config = dict(
    n_layer=20,
    d_model=320,
    n_experts=16,
    experts_per_token=2,
    d_expert=112,
    d_shared_expert=0,
    activation='geglu',
    moe_layers=[1, 2, 3, 4, 5, 6, 7, 8, 9, 10, 11, 12, 13, 14, 15, 16, 17, 18, 19],
    router_score='softmax',
    normalize_top_k=False,
    routed_scale=1.0,
    balance_loss=0.0142,
    balance_bias=False,
    router_cosine_scale=10.0,
    router_bias=True,
    init_std_router=0.0243,
    lr_router=0.000686,
    n_head=10,
    n_kv_head=5,
    head_dim=32,
    vocab_size=27515,
    norm='rmsnorm',
    norm_place='pre',
    norm_eps=1e-06,
    positions='rope',
    rope_base=1580.0,
    rope_fraction=0.75,
    qk_norm=False,
    attn_scale=0.177,
    tie_embeddings=True,
    parallel_block=False,
    init='normal',
    init_std_qkv=0.0325,
    init_std_o=0.0,
    init_std_up=0.0325,
    init_std_down=0.0,
    optimizer='soap_variant',
    lr=0.00143,
    beta1=0.95,
    beta2=0.99,
    weight_decay=0.06,
    lr_head=0.00453,
    grad_clip=1.0,
    warmup_steps=200,
    schedule='wsd',
    decay_fraction=0.943,
    decay_shape='linear',
    final_lr_fraction=0.0,
    batch_tokens=[16384, 32768, 65536],
    seq_len=1024,
    doc_mask=True,
    z_loss=1e-05,
    train_tokens=371700000,
    steps=11945,
    dataset='wikipedia_en',
)
Below are experts of layer 8 (counted from 0) of a mixture-of-experts language model. Rows are named router (the router's row for the expert), gate (a neuron's input weights, with its number), up (a neuron's input weights, with its number) and show model dimensions 160-239. Each number is 500 + 50 x the weight over its row's rms, rounded and kept within 0 to 999. Numbers have three digits each.
After each expert's rows: a language model's description of what the expert responds to. This comes from a sample of Wikipedia text that the model never trained on.

# expert 13
router:582484483423476615522465525545429514524538507472567508512472467382588528550547479460458461498482467537549469505494524426383455514412550566417470472527526459493503485480490547483463537426525478539449456539544475568498547526506545582518399536
gate0:499494547445493485514513473577525435513493490512552522530523651456551413560458492507526468467503514553470419514464563425492485455422520518522434422406543510505488478485503453419539438435549469619472483448345519487499563455482429420567457444
up0:481557497607449495536479564489540530541552458644485510508416530502478542564522450475518459516444498532524495512532487500508480522480466474514534577540490505558555539450576620457465457567562467498455460461517498464531362510548542536513637456
gate1:558490413405501545529512511477525393512505451502563498446517536514521572476474444473480362448460546554514438571468508461561493427426483482527597517519508517511427497512564521518501540381493496453584436435510410463538450566565480529496475505
up1:473525478546475544503561482557389555507592538432447513537473501536393481478456529530518586567620587517406475441483528532479559504528464479536507494524606425510598537513552501559424552532516505567461504447497452551461599564498508422496550492
gate2:505596495519512465531497515532456596557497511460404548520490463524487520531536415496512345512490525563458582473519436537493458463490487435501458443529530461620480419586429514591498545442435480582528457569462428551489477452530513540538517516
up2:428480455504385496478523394472484476511511495479595482474455519500527490477555454465521425451543541537546490447476531418414465539511473363520497365480487453561531438461475571512459478518491541554542496386524507499467531518452580536538501522
gate3:542600516462497553536447374522485510548446440481470526519624516455458551499502469472430520559552505432537483426448522540527420502529465456442411506470474549447521514520636481398462480492531509465506572517551469467448487447531402561530438458
up3:432484448433582490481545540452445430528462474495516472460507530522457444503557549603541530512473574450457530540448594485563565468485479591620589564501483519558457475418458504601498551511508598514423483382444559442508406497499576545521563584
gate4:537506494530495521486479471536474473503481535515526567484532495543468593589530418500472440559501518470525475492425518530588462456447516536528476544581579452502502425485478469479587435502526481620485593487467477438441522514479495501608397528
up4:569478472447536480472495510479495471526511472495633463435512517532621385406389446542465545511497518460533434480470585449506479491412540465499515554562365444476543477542556454533417473471552531514525542402509530471473424460459516482523580520
gate5:544455578400398489441475592560465506466386392526506444513521528531544503620578557432561470570500500469565487496550590455477526539516603522491492471504437403561567518506478468508505506542514412569368482464442441416450412569445458458479459502
up5:535480532498498502442485547445445497563464385465520432561511480547581460605541589393479476499531485510522516450458529500472521518492434461467508468409550382497623432507472526478515505461539507476522445438549435520526469531543447502457416595
gate6:594592492518537509477519473507520463448418483520394494461468512489529560509467438494536434580472539491483532568459500481503355555478469449586565474512451527413381424488493392541395565524487485602548451436462456426489497493567492464520393655
up6:459524406480461499439573419522559553475460405454549513420480386476468534545499544515461479500466585554507455586486468473532456512497545423567571554506498496445442504497439459506454557523487371592542386548587426434503450471544468494495505526
gate7:445505476492493585561531448554488536548505415515520466560503473533563453557467533517518491546462557614488476529473541478497545464532564464494497448426566602407416521455552418535492499530522514544452487462498390550527495538551518598442479475
up7:616504554476396487465454494455483552448462422468446549511520424555447528416559418458493514448592466527506548558526508506570432504560404613536554520555506383477513532497555497585445443535574522476511511548509531450450481373518623501599533543
gate8:509521485533506457422494449451455534577517595445503391618519554573489543516592463461489415536429462485536537438476431492488426529385521487443453541474562532565540506533578482437415518467533473462556477381523459561520486511516416491571551497
up8:464560545499506507607451524506569460421543455542528506425436553430463471534438472564438483517508552547442499497532525510560535448554500479440507449503535510543469523451457393627508520493496571515358602523461618495540501494588566547431499464
gate9:443560576465477511573521528557535524463528432520537490522518418500516501529535571471505530464486522550403430471536476463506551480502518488530440459483537460573527559467489460496574545530512403380572512595484446488534382413616489510499439417
up9:508541464475509589503494499522539407515438515443559473475579517453552628510546532498509483450451469532463347547614479485414501477513507606546549547516521527524439560469495571439487522565519407499472480606422552445491502460575487474514500508
gate10:554433491518566591481488525639465530516521586552568522458553485511504458557487541431471471484562425441522449562503423521512496456502471448475484517473450536470540551494476452417529441466537478475474539517461531532518483454457479601534466489
up10:472563487524446435468519537503475391466455567484538371564496541530535530511471576481558391603524591504458481477564547435500497543444448465486523429478528532544446472523499521469459536496466524619504413510575584517470414563417449531562440433
gate11:553489584533595556550490465536452466493552437484549472583483420478557544512462536449463407535530489479536526540564533484458441426485599457476648533477544467518457412549480527425495523473436429619503500510586412531535408512442492522533449501
up11:458526450485384450501483556395508532486408546498467514418504507491463430522507469474529543498500538519484512440384462475522614596483380528547463495567458596484537586462498499568464508518508567430522497544417530400503536488523525507528523507
gate12:583466486485537513507616553534476497441495438455545497588452499604500451488560437517425415556488551487539456539561508549536524598480518488439470640512475572539527559572592503427549547561542601548482580404483502587568499433442482503425571595
up12:486575562541467466380496441488504532524553495550465483478560472475570465459424494516583480519483388406444516429477582453449532497533542568476504427529534511564441421531459447498537469545477449512521492529437428467461480444579524507573498456
gate13:472524492527572513409597530525508476505523461526482447604600479374479456468538549448564597538458554433482563552609525464547457524577587568460522543473523552511440509528616435529404481542492526554439439537487557529537440507525522557559564468
up13:548443514489480518501406459387558619523523463505464484487535571501464550453490444564532565482535448481528547498440478490443393457470454398536482549514542448535650449477490469457594499494486532413489551458544457386443462500456468435536480500
gate14:570501512471504547468536508508512407492489501439496442437485425535531443524541435397511470443571442524467419468485440534440452574552509507483475546526413509491547476505479534411567537447534487528480410534458470501530473496442518480473579466
up14:582562509434633520453584545455480509453485497464526632487528454373560488539531485428473664429522602458456479482495419477495542476516440549507438535503515624441520519526531570503485481592478538461466529544442608451518459512543527469391507567
What it handles: Word-initial consonant clusters

# expert 14
router:473456508480420513448476436578564428467470537523441477524425437571450396514489427542521457480538454511423487544436524506518434443495553509581471646574493549507545486528407593452489562431542507387535553617558477501543428549401468497513471534
gate0:487603501564468561510488537494607476466546527540524479561490539496483587513478465413494468446490493465421502580528521571488381481509498467542386464474546449502556458559531394418476507488502449475481508460596541508572471433406521498573561585
up0:485592479569472496554488539507581513500461524514481471574469615510497534509418497449471427476486470466422529564537509614493353425489577478585477515480530503497532480594521437402450532450481466498514461479582481514542413397435428538572583583
gate1:518406573525503516533489540478567457482423534474504473502472511466456583516587432467446527477503491486552477500517525586363542479534530469503493517515475543497451465558522448435465499479550540515544452468491552479510470510450444469551482459
up1:517502550580493537536406509436409560441572497507506534490489453439536433522459520506450544494510462507504601513471596442541440452489426543536584485527591493482543493423473497596502563455473376450503471571451453511475535471430553523541481478
gate2:489581543506559521503582494481559535445530509455564468494379503442466496424581486494521521480488475435563597533512489506460447368508500441520581447548439455546448468547534478565588474501484533433549517611524497427443527394441461606451516438
up2:482538581519488474429546449539568517502481517506632493493480473486379477461518481555512456428549596562542540488506427549467465416504638509513487473510491499541489506494533430435560430384532462527523481515522533448445561446501500532401560546
gate3:520508487479461437443536418516576496670486463476484513467481548396533462452432509505507454513432509499472559471526496504495501509518531517517482452504493488500482422533561477521596466520481564511657633509460481396563503518457519518543611514
up3:448567468514513472514472497528533584425381500430489495399431584459525602463437469497525468497479460467504526585607466461484481471498497372557610494543481448529441489462589448526530563466480539447600513481429543524462471550559546541567460406
gate4:493525567466462513455500473502509476515420417543484511442480490597509551559492456419475416549539477484472601441521527508409566523476535529447509545479543547520554548495501407401542528431514429537555485440502494479465483546432605448438436539
up4:603509517528578525523497448592474501525488518404521488537484518578482464599464437489506533465519512519493428513496608496497475484496508505397482521462540527559483425497457623511508470547484482448552566477507577559552431537593481421509463556
gate5:469529543443524472426443450487435577478534458516506510494560473402506507530486434497502585565474427465477454526457480537512391488447476500441455477580464464469559532507380569525497502535512602558516412533531531508545493428480517413543471553
up5:561538534475501482472445551480554546514562568513481493465543394484447470534492467559510470515489479493469493451517508539459462499433555470501406585575514588543494552502374467454554503497599480508506465575539483578561489436559501522399510530
gate6:485575532556446489459492586552449544461401500529488471510501494469517430540567486537564493492495629456559539431590415492513562567450538453577482498570532541515541494565534489512490455530516536469487461419466459444420461432498533503510575463
up6:373450424449440544473539466414488437536557518514502542445464482551447455395509530536542475473506474508561572492464532490409429518490459525469416552526430478439465531495464498525542466513440500651498493508573496470585485442510518488458475563
gate7:462513607523550481468441465443457401563496480490474561400511489503459544459528446415483387418538542424448509542544475479521510535539533538534530510454551523492607557443553496467437474480508548475476532398480490579506478520441432596478454457
up7:514456470548535376536558439395550442406529407531471481541541419556482423517501613458551400520533488413404473583566439517526559523562527483561531556519517437470508547485493528450522514499548489458456587526550496529473520498443478496470527504
gate8:527497509537393557408516459564448468561494521500425534522535595450449389493565556503530565541550471402475571505495431455468531478432508411498560409590568499513443525449576419486517565504465427464472556544483432466558420451507463502529527497
up8:491545481416551521525505500522548552584482546403554575581475525499457426491563533505563395465481401526530479483483498515513526504514497525455473554558481448478485583497400493461571477516460637440499538579436422497504480514509529482441543563
gate9:472479548466485436476510454558501428498554555567452399515409498413497511537459508469514425581551582558490396535478481468542519461533554579532563486418482430515476564536440532542524526530499467513435423545509482565492498467508585453619534505
up9:484546405504419549579476504422451548545499554512431566482571495497505532392460501421461590554501410434477509472582521525414421462442649515487503528527503573566544494467591457470502484473551561422529583422540486469549526459470498491455493511
gate10:482418498567442454487542498398499381497439473487476611483564636562518503491534445458547516445587384528499509505451566496520487471490550551522530511507444492449500487483453520428414561465545488504538408471525500509522457576569504500481546486
up10:423450508573395531406480518449468406456470468485421501495597636599566520523487454579557381507472456481563511483581512468453463518530553488541555507488543564485548485541370504439478597435484485520487435494540465498489489510519514494528465459
gate11:545521534462553435557471472562560498540496494518407439518474463467567388438549433500542498506520505506429515456419532548508510495428468523523452502422541556488460454514347548448522412479468578555479415554512488594545510497628505455477455533
up11:506521468474509511502513479581567492535588545509532562520446499464461454497362650478476500399556501455474486486520524487384607541439492528444535445549472467490506477545573404391397503579432387459479540441507572448499448460501459547560491370
gate12:543471551492553445486524495519572463480414568424488452570480488434571441613479465531586402505554401540460477609422510501572467557487549503468476521443481507555516410493473537469485556449492475481558476563580490523559499516514594450521433532
up12:542451513522518475513431485455554463430512585490371470574497459535474494519450483512453584597501394483470566548482513528537480430466458463513522451447505466541485407446439536529480539524390540426495582537509462528577518528492486470505432556
gate13:456438470512533464557534561553493445436460402549439526539413621499509511488577449530477530397524452510463516433509490551555548517584495464418429399500517542522541510570463514567542527526536451523547506499467537517393423464418556474490530543
up13:556554487547442588439415453502483535486557463442527439504499448498484527548489506556478470613428572443512480473609552470466473498473481590491529560475626438535518570601485379491462480468528626447470495433501481471459423534483514527450476514
gate14:466539493518595561550445480468559494457642529435497478476524524523520443564495490606415543565535523458478529531508560599524483446461435523527525498429464472448530466493439633564442440471506505495577502495442516530556555552517530501496491601
up14:518468434550452486447579524532416460564392482515545515477472489553493455446576533531543499398481536501595526552542424378547535544556464417476563479427547524504514460528525397450597521521539425508504549495468538444399429483451556455446498501
What it handles: Non-English place-name pieces

# expert 11
router:545605481495633538574475422503573497506513456509383479532541452508492487468496570545378492444535513463499499538558499567600586542433588509476499556400564488550470499599466524434509497542447522534591434516433520520552484429528526588564393475
gate0:494461581576499440491547551537524511548571455425507573571471527536509566479515464590564488521399406453458538491479478593553589544504544568512600519482549489507469517459456556594491458500507463536578509498454518526486576503502422551560424489
up0:480517465557538507515385519429501462556522478540532498467522480534525467522469482439449469437562562459480489493496531509448521505436483446531544472517541508516535520516465457414504377502508460567517394544515520451528559446516508402489539564
gate1:473427468440522466483456476448499567598555495566487505536559514418496423505582549490450503531501480516512469512415394547553556593543518511480493506538446520489496477557562481563577523415464526564528548513498521533535570541518532539563512564
up1:553458461435510460497479432417539517526469443516524614508494501448580474547543481479500508508538586551479497562550402498573542478533487504496403499523419522497486518516529485541596537503489522490550517509514468566499542514461534494557495510
gate2:523562480406520439468481531382534514474461449516450500429483553454460446481532518489476383560485529494474570555465472431566416544533535464552456502517595502414405425494505435484453532545513547519454470533441463432502491494450490491567460474
up2:538577566428473445419435500473562451561475487472465453433470542514501495547556464431489390564476423492473487606521442463552414543498554436456465450530513552457350458422465449449464474461462546501491513573385462472444450604505522515508400463
gate3:435503494521406468463532405475496471424377487467484520474485500459535505524499446536558550432568586386396490478440464485456550493517498515485544464436551499534493573490421463535430362417495451574545572526510562485521557462412454542495465501
up3:490390419457600508496432614501476549544641539536510538449552531507498522445478508457462482547436473603570512512484565537581488481498476487506495511551395498468587532486520561435534615524429496446444447499489386554555421467515546479552529537
gate4:559411514495637456525562467538474528426532519627567546479401466498464399457458439500535477485504462416497437444573470546531559512579521564464462522511516480473527519525438522459469482500499558556450571465562449502499480498526499439513342491
up4:516581478470484470542546561513530498504579419539510394489452533584448401534533505481501531536495549497515505406465572469517480504536370545532523570529505452550497433445488515499526530531518436504486509516560608534474465540526509549527475423
gate5:533466439639431542582462581495483456492537447486495460423438539627487467444520526552485440546508459511453414432499477477501511653459553513528476551451517541441497491539399614561486477491452504562491544444647569481535511404461469570527351520
up5:451447554391545406482490540524470484514567431434415507578476474579509543468390511402570503503475496488534555548527497446556565534476364443370374543469543519547516511530481353495527452441505528488505515480532425519521508516518515486490506552
gate6:488559449436525451526559524541512523453594530517508384456430471485477403526485450463404549490448495482482532511489449520453530556519549520545501454481428482525500487422498523545513402478512486537551559513550611467459525489537509442536481443
up6:571463580549531459494441390503412471508472507529564531597515519515419437570543542485592523554504406587541429543492535447497582498495543545401501475504497476498387644480514536392457565559612491464442455570456510424478541459453459449481523525
gate7:462499552471552532518535459503559544482569473501409535464531576486490475507507496434553531589463567580522592504436509570502496375451554474416566441455501516499518519494506505504438491499436481513444497542521513514447417594500583581502563452
up7:541465455574466527511511471482516477475426476436575549538528437512563469518506500623538547529505513486528504534554520497528511500560506546531433450526459378610571480525484493470581466550508497518542466402512479493549515428467516507471450582
gate8:600436547514589489507465551506526614504513471501488477433423501578459498550454532441416507415421483519464444515507473532464499506599540534547512548473486420545544586621526471501445455428563465542418426555520442473486492466474463569484503486
up8:457559470447513507534505425423446439573520567481423484496405529536504482422533506533515476450469475540498513480567503571440536504556528522556488472449485496461439507393486596499518501500476581486510457396469495506477588486429446533461555428
gate9:480484517527466501480595468520554486468458545573451572533496373447418471568573519488524553454564454531509437513569584422454552510577565513546482490488475487446523507560595532493549576553497537442441525510496521519549442509452492501559424451
up9:492518419511528497507509574413530436486415523535466426536470456427479502636547550519513505437561529516570470546510514484579502463521519507500467498526486480419444475619538583521515531586493530471525580585463573471509473474462444470487436495
gate10:594495466515562535464405507510478468439552541534534457449567540571469503540540494505506465468519526629512472501585544533581416530516543540452414429472459492522434487447396606570404458481494516418557449492464553542471512531562450540506473501
up10:406413559527568454469478448505593436533515479520453548521450538532560559443452472580552581505493526450492538467521547487515519446504491433563580500497533497451580592637542439462544528518571479479513564463566432511615555591494561409524419484
gate11:555453485523509522465478471531554471516537494491533382376420519459464392537502435458433532602589532521561467483537560373497572472553489439496508624526428427600480550558467452541608487519567492453445481428423511474535570503567497511533436489
up11:428522632554357520509608516480483526434502559528579464536476496455445583497481554464571492371453483490423529552482460461465497529482493495582502482475491497563493501434501527432449488419440479467495513653463474440464434455500385488515626501
gate12:479493489523466571606562564452464513612541472468480524536538557514545495450584556446425474445508569575469426468463496609539467486558470519461610469587464472562443612461405587481487490530574536463519496500506484537481546503530601384526511542
up12:497439446555487516558503588556564458553561470544494499436438539498463511445488562522592490525545627506505518423529542534521545471487442590450597462557476587531478541512486539444459509492474532525514436466452448508586471540604575422501391551
gate13:546516528439481480436543538450517615500381521590462516529472503443509408607532432517404520456512549496462446459499537514572455397469549462433388499404522469517481410526487527486495543518440497521498500506535460522455525441531496525495625399
up13:495435522427481524458457517443524505508499483495488396532515545523502478502486405546485526487422542437523565550584561441600397516465478451578459501539569500513559467532496477514366446425394410480384492549589443507469488508567476489565581480
gate14:435517538512551466542456479546531475564508525415464450494603475467507472506465452452472557505443503480502591485475501543417459435467584420481589482461539550506388476504506589555508513463551488493560459525403475534509519531461512479518486530
up14:519502549395469513561497543577548502483517413396433470443556492434514545518483459567426530560374507485482525518567474502473457517522602459547497481506569513451439529529490560619500546461534478450549525521484424506527537472476566526421517544
What it handles: Commas and clause joins

# expert 0
router:431526498415451520432529529497555443516473557480500469474552410528516488475484505493586561465527472576504451448606571545553449519492492537378483599521631496394490546476522524527542557554423505540435479535525520590410481586491374457458531421
gate0:525461497494479456416437549457505426391463599437528470561473518542491513457453485491493523526482550479500597551511459523490499531537487542507472578452572518540500498553473485461549516510423506479468515466469399461519417529505470481526487495
up0:444453519457527508548476460452492609575571502556517561454498527512411548461520469531481516548505559470544443458473483476462531470517466498492513411464512456476472464501575575491539476486419476514494478563554516536493553511459524517457521474
gate1:464528526602439427518461492471499496525460461509470561493475494496476506611528496493477554519437525524493542506595555533484481550466654513477578469492443567519453525495502512395560462425558489489469405587491490478572549446471436515490526483
up1:476513483564441390540486460395473456474493570400551447503487536492546473472555512539524571539488546553400433495510535511494491571488478605478470450553497431423522427545502530556487351486539529550510449538547495510432524507489570461512506561
gate2:492489517563563493458486385566475413501452495456479479525532487532486443479457550510527532596454494503484412521606525512514433447468521531563557474500462532394420455536501439497477519437447442435499504582325469461527451424484396438430469469
up2:464556556541475505354465483628492389449469515465470502486529502610472537511545548513579474496493526494443401484655514510522464472473460575518438570554528504499453499534509461426502470545558424472430490545439473483506499546510366480525485474
gate3:499506412499412491586521463400573517543530501501426555589532553438521467574462529467499595468499490434502468528511504507527568471473544412568522508506513458501561518498495502552579512544483545459494469481583503471402513474455494478471414518
up3:506536479463416480571555455496525509448530402517407534536571565449606614514522495534472594491558398569423478529433516416443553483521528572447515515530514467530494563479464459506456471458543510549550490447479483477465632532476552479467535476
gate4:475492522484457433518443553489520544552453445439595582542559431514475402474497531532511496505493569401507530545519541506469384471525572464496436556465508496455486492519461500465481545537521519418558482410654452443508463463523499481462505520
up4:495511483504466561573534406572531460448529425372497465453553482408534548559437474471369590475556529433441454567537435478520550507457389522576591547489449477542483480466486488494541529507423451532461564599458517474623387508563507587515506547
gate5:456486464563526552609512465445489491399530517526535545430451499648537576511483483481491513573534430464521474536549503506536476594513571505501527491550555495524521459504420483527483494522572527492553497540462443522407471467478531421386434495
up5:440485478545538480454505564445444443530553428532477490535419521541535512496506510560488494524509471491498498476508561514601503506515467526551516462478521443458524588531498539493577545487411463568478521523397476521465481419574475463391516480
gate6:447474534572451464478468487482577552415422386510555476560508451448570583535601467402565451572384468545450468468544605483474498576496526414478484481523487509538425513471500430602480485402495481467501547555453506453491552517553515545435514472
up6:366574516414566504507464554458566491574489373507484511398412538478504533429505467522445532470567431424368496427598544424521532426478473476505477389474479489439440451488533504473525455520538522422562556572482490523482520468423449508535438578
gate7:541549471489523460477525492599497523545475507534503418468383481438453512502505513498512415529481467610555515412489468482501494510499475405451354560411571498453575491546487563430541457479531399536418445471592484553485515469471437447433427509
up7:576490517462531570507496524552498514580470616549488432492519445450534508486520516461535489464552503501590438459530543519545413545511571386580451499405487497590493530656506536412571497503451526471565481454525532510526516484511380507557431491
gate8:608512446522430518564490489479500558451412550455591398585459515508506544414474475482489525493490510460578475521517528455527498515464558502487559564556524485542480395427491431474497465421508487592468491454476435556487595551566539537548500484
up8:479539478492524471407390522346538408511477549516466486509472471457346476449600554537488574491389467504554624533478393444582476427477458523456532565473575467512462537540504472509471576540644561470463630537549467543476495477504492435528471529
gate9:490484557522308599483524443469492513525566522451509451555556518445542492496451510467466486454471523423471516358558436496480403520556392570549534512482549479497407533427514473597486459442522524511503513535488528520475423471538509484399459407
up9:486450470509554465614482512480528532481556520546506510457522493435497486458595447549478431476431508554537510470452510499468533442506592478537351447468542503555538545552413525419496418560541595467425527499585486600521490456549523487476446637
gate10:588498455445541424554583538484505535573484400518523531513459475545512488579486438441451538508456530516493413507575416528535447437576520520451490477514546521530491550482494530436528561426495510578524517491431482489464451544359433460472580529
up10:544482485488586518535646568469505583556591449471494533477445502468520501539466420463539539529447438473458399508542453472579463397591576506471484434465516533515596522472463525394515495424493501603488520535445472524472414549419505480464622501
gate11:395578547459479465513491468467526470370528516482449503502471497440513588492525513520477495564469500512522559538545504478467535440468457535494402477566446518494619428493496576470579539465419579598479478504479539484479554413477426439490479555
up11:447460492472441522478480484567527531423491585420472570494448523504470461408525476483442429540507415436578497412580398498415463503514522607541506544530486446480531488612516480471495483518493515582497469579457589469452549494430510518448422558
gate12:525442487457545491589596545483540462474455437512481432554548433465502427524490536455481515515605549500448441598521535438531530545549529506601600459506557499518454540513535425563548484490409487466440545484477415500477440478457528493484453522
up12:506449416522518493486538576543499458484515456562486530533501449401576420541426579419473548478511502478563488534469460529516511438498421482559539482564529521533587489464547448495433449417538489543499466496532497464473432586424526509522398509
gate13:454506490542496521476484547512513524540471559521545525435500489438448570466500490517589496577444511522491575577519486515539527492571495490466582449467468526477521489540553513522482534579497468505642463502541451565473492484525515498475556502
up13:463467522474427473573576432514519484444435507511534541560461418534445448574501517418382518534517494502476416382479507523372547498485529536534503453524417515513471507517514420515462527429393490437570553417584451465492442551534577463480476525
gate14:421438571466429508440497504474642501504477451439415504517460437537589470481539466446517401452474462489469414514388540453499443465464478606533576515536573542454501540456492526456536435503474444521429432473495476483530518573442619458490508487
up14:482467448507513485578554459408429496478622545580610516488521465418539512449470481475465439590457540529561536520555508526521474481486500521455480547494519471494535487532509485472548632469559536435459548575450421516473497580497511528561508465
What it handles: Opening parentheses and separators

# expert 3
router:472415430513550496498487464485470482478421490505545524571462528443511528497430531450572502538445530562545565477566461486448483566549534550505522467447469480487508447516489492529437526374471491532477475522477547507468516533532476502423570472
gate0:414405495526548478445400582471525460475510544423504398542548529445482497492527498571510568538420461556499505514491501452521384457493455496513503547466531449401463522550476451553547507446430487534438460488440506444500511474444464595488493434
up0:523434474430512499438513494531547507514508506512493396554542537613417485482459484559412620527430407461489562508444484502410461586493468475555491561450554566506444478469588459546517465427416598513533466416499409418537561528490423530579451460
gate1:458551515504495481512485462459560509470532486517438548585582474550486490509494488547535542542464555514576449503517435477537504500435533473525532513486449532498508458501527503500506423557416540417555434486411560566493392504588533526470525515
up1:504576487508496557491482516484507490575452432474447434473530442471426487353528460516451528493426436553505519458502531486413483447390418552509510467479438503500555565494560490453512395530434508515598478502479563590534452559481470498463545597
gate2:531519461432461484468603457547572488494496379484427464600542493538522610448503546519583616578491506532525534484438532391543523518621494511500485548482476456456492511455484481432476464481493467490491435433497527381561368540501518483459487458
up2:417447543545522540484523470487522458505468559563548563393445387541487477530493460481483525531467383515458464472474528547520461475554387491361514586467513585587497484478477467537568565497443529490559474546450458578423535484493528482554435524
gate3:407499428457435624582532512513469512517562522520515532507525498510461437469460449559502515537517556674487469460535451563541478480595464517534448512492551454531465486456557441433429555393524484486511394436418517518390465457525379491540567555
up3:535508637579558364433498493502491528486500481546451468485473541523554474517556550394496421510545529411562643552471561441508469572444526465504507414489490521523528597585531465521536465476442579559479529554499459509587539504460654535523466503
gate4:460424501497538516472425433508411595540498645487510451452440464551559528542450548452548574572474529528488472574351440401505509504499471526522502443380575503499557474555516456478411498514401548468532560445536514471462470418426513536596526535
up4:546491514565477437520492517443421479548427609521497412487442475534563535408553553474539465564423416378539478535478472482411449489426443554500505560399474498563549515572555582548486535524454551533440531459476509476447498492491487502549517493
gate5:486535472518511449446520478505558484578499461500537614540493432525495482561487549569466545513552424507558545565531470456485526475509553448388559442439537501534514449445530495539579466458463546438561488511446490456472479455521404425474510469
up5:526453515548499538591463535515510537499564481589571538483422488449482459543546431454558521489409511568545518549585508553538532432506591423509509462565418544516458574455484453460477458563484424532549359535536490510476542518575535498488526574
gate6:462490487435548430502474458576449542499548448503568487555428551515459486476531495376503514445450497522566404488456535446518433531467436487544610486431436581610449518524427486480553415413458534522505434405497525505457525520440491541391507533
up6:412487460521555477457503520527407527451510517482509431576473560537429495473529500424546509410497519462555352456498518466550418461529476441604588537447502558561390490548484460502478455328470554493436447450590543496436519541523428564384491539
gate7:516558428400459421557514528438549523537466495483401511441506481534450502384412316504478539435461422465543466556504531505535484482562455525497419530446582442615493433436499441529543511499503495517433448485482503435544593573510508534489504498
up7:462435522549524579512449559541490500417542467510531541533497421472489512577577588506403535639475525522484483437511490529511527523436489497507496490593495559513557519471437590479495443566516524474489448536526487544452565435559442419564541526
gate8:480518533491518478557512463476464460545445519456468488483481457598471591502597543502486531459551487459471511435474472496512445531518532508488535408454561460573628568563568511438450460492593414461531400471441487469550449522521439442504469463
up8:434491512530533567503470486489498484537516506607491524537447502574538509556533455496556473505431638625467451532416566444468530492530526505539522482550424483505426544531346509502466539434504463541469490545387389510459431524504513480433476479
gate9:474480444526475532530472538434453570527530407508507450492518490477487472542341512463519485471511489467427573526586411601539452485542598574460521447476451495487531465579455529460472503518556487591397556535547469436635580673447448539528513444
up9:503489463421483611504529513435418560558496426468498483474509540449534475460420577516431522520442520501462513510588587627444493487478551550457503470528479516485513504570440407376404453503482434528461401502392533406563567545553516566549511558
gate10:506525402438527441533577568467442429611465498523471553524453491433488470495471555531488449473511493432586477504549522559584512486453548546556520468457506497481546485500496458482386349550573504473433498473508524379534465325435522566532510483
up10:525538509577508415488526596438465395527486473594538502545527514425514482530445595501451433489503456425531476515481462494595478490450503580536576427555392526486558453495422478489523491548503495482447604508621426425500482490511569468488535433
gate11:576439490434569443400529562444558557527504552539501441490506443488629528524437526481601449514469496576536513548486557530443455557493553515514439435463596498533474475493473497541528504537561570480547436470476526501524513530521511472470412519
up11:631377554620506434438369500340490569541474575473464480501504469457456481529500477495518508515597480489546538423477515463469477477488455454507487548428501511536592558472462501501554557561487548447480472496582429488479516507567536453491502445
gate12:415479488388529543451490546510466441560500352556563515504475559527480517461569480494471377505478571511481536477498543425512465580523489514530497538459471517489454586380523494494513513474466472485498535459480446459505526480444476495577543451
up12:480546592505529485511496488618442504462435495425483610450580535579532495512452468486486411495528452417589409538505475480548476458549365472466526412469632487403538463537470596508533416584532612427530431499491486602447503527538494479432502490
gate13:497578575589492479541527462548437451394563434418479524487470560513516501425495566425523533527497536516461506521503490492510439549375550503515484467550463489362504531507564453536428567498538451532513556545520459397542539451498572497521454490
up13:488475473395432560457482503459543565563437578535510537565513493560567457454465369546459462628454373465566456535516495603509495420574501501491442510435578428490541428546532614460543513478502505523490449436460480579515485580550433517495506477
gate14:441508531606531603504436528492512446452445481543523559520611530591512457541579554364593437417589472502471499528439480500510560560532528517524559468514472513479580439532531517487481526509496478536515508417492454532542472469512535503380554449
up14:502541459591543621519467553514386438415448521488508450517552507532548468574554534427524525494541412512465428438526541402464536535489497533537560592425536547576442492485526547421482484461545432485495436498481572421501438453498477529391568536
What it handles: Possessed creative works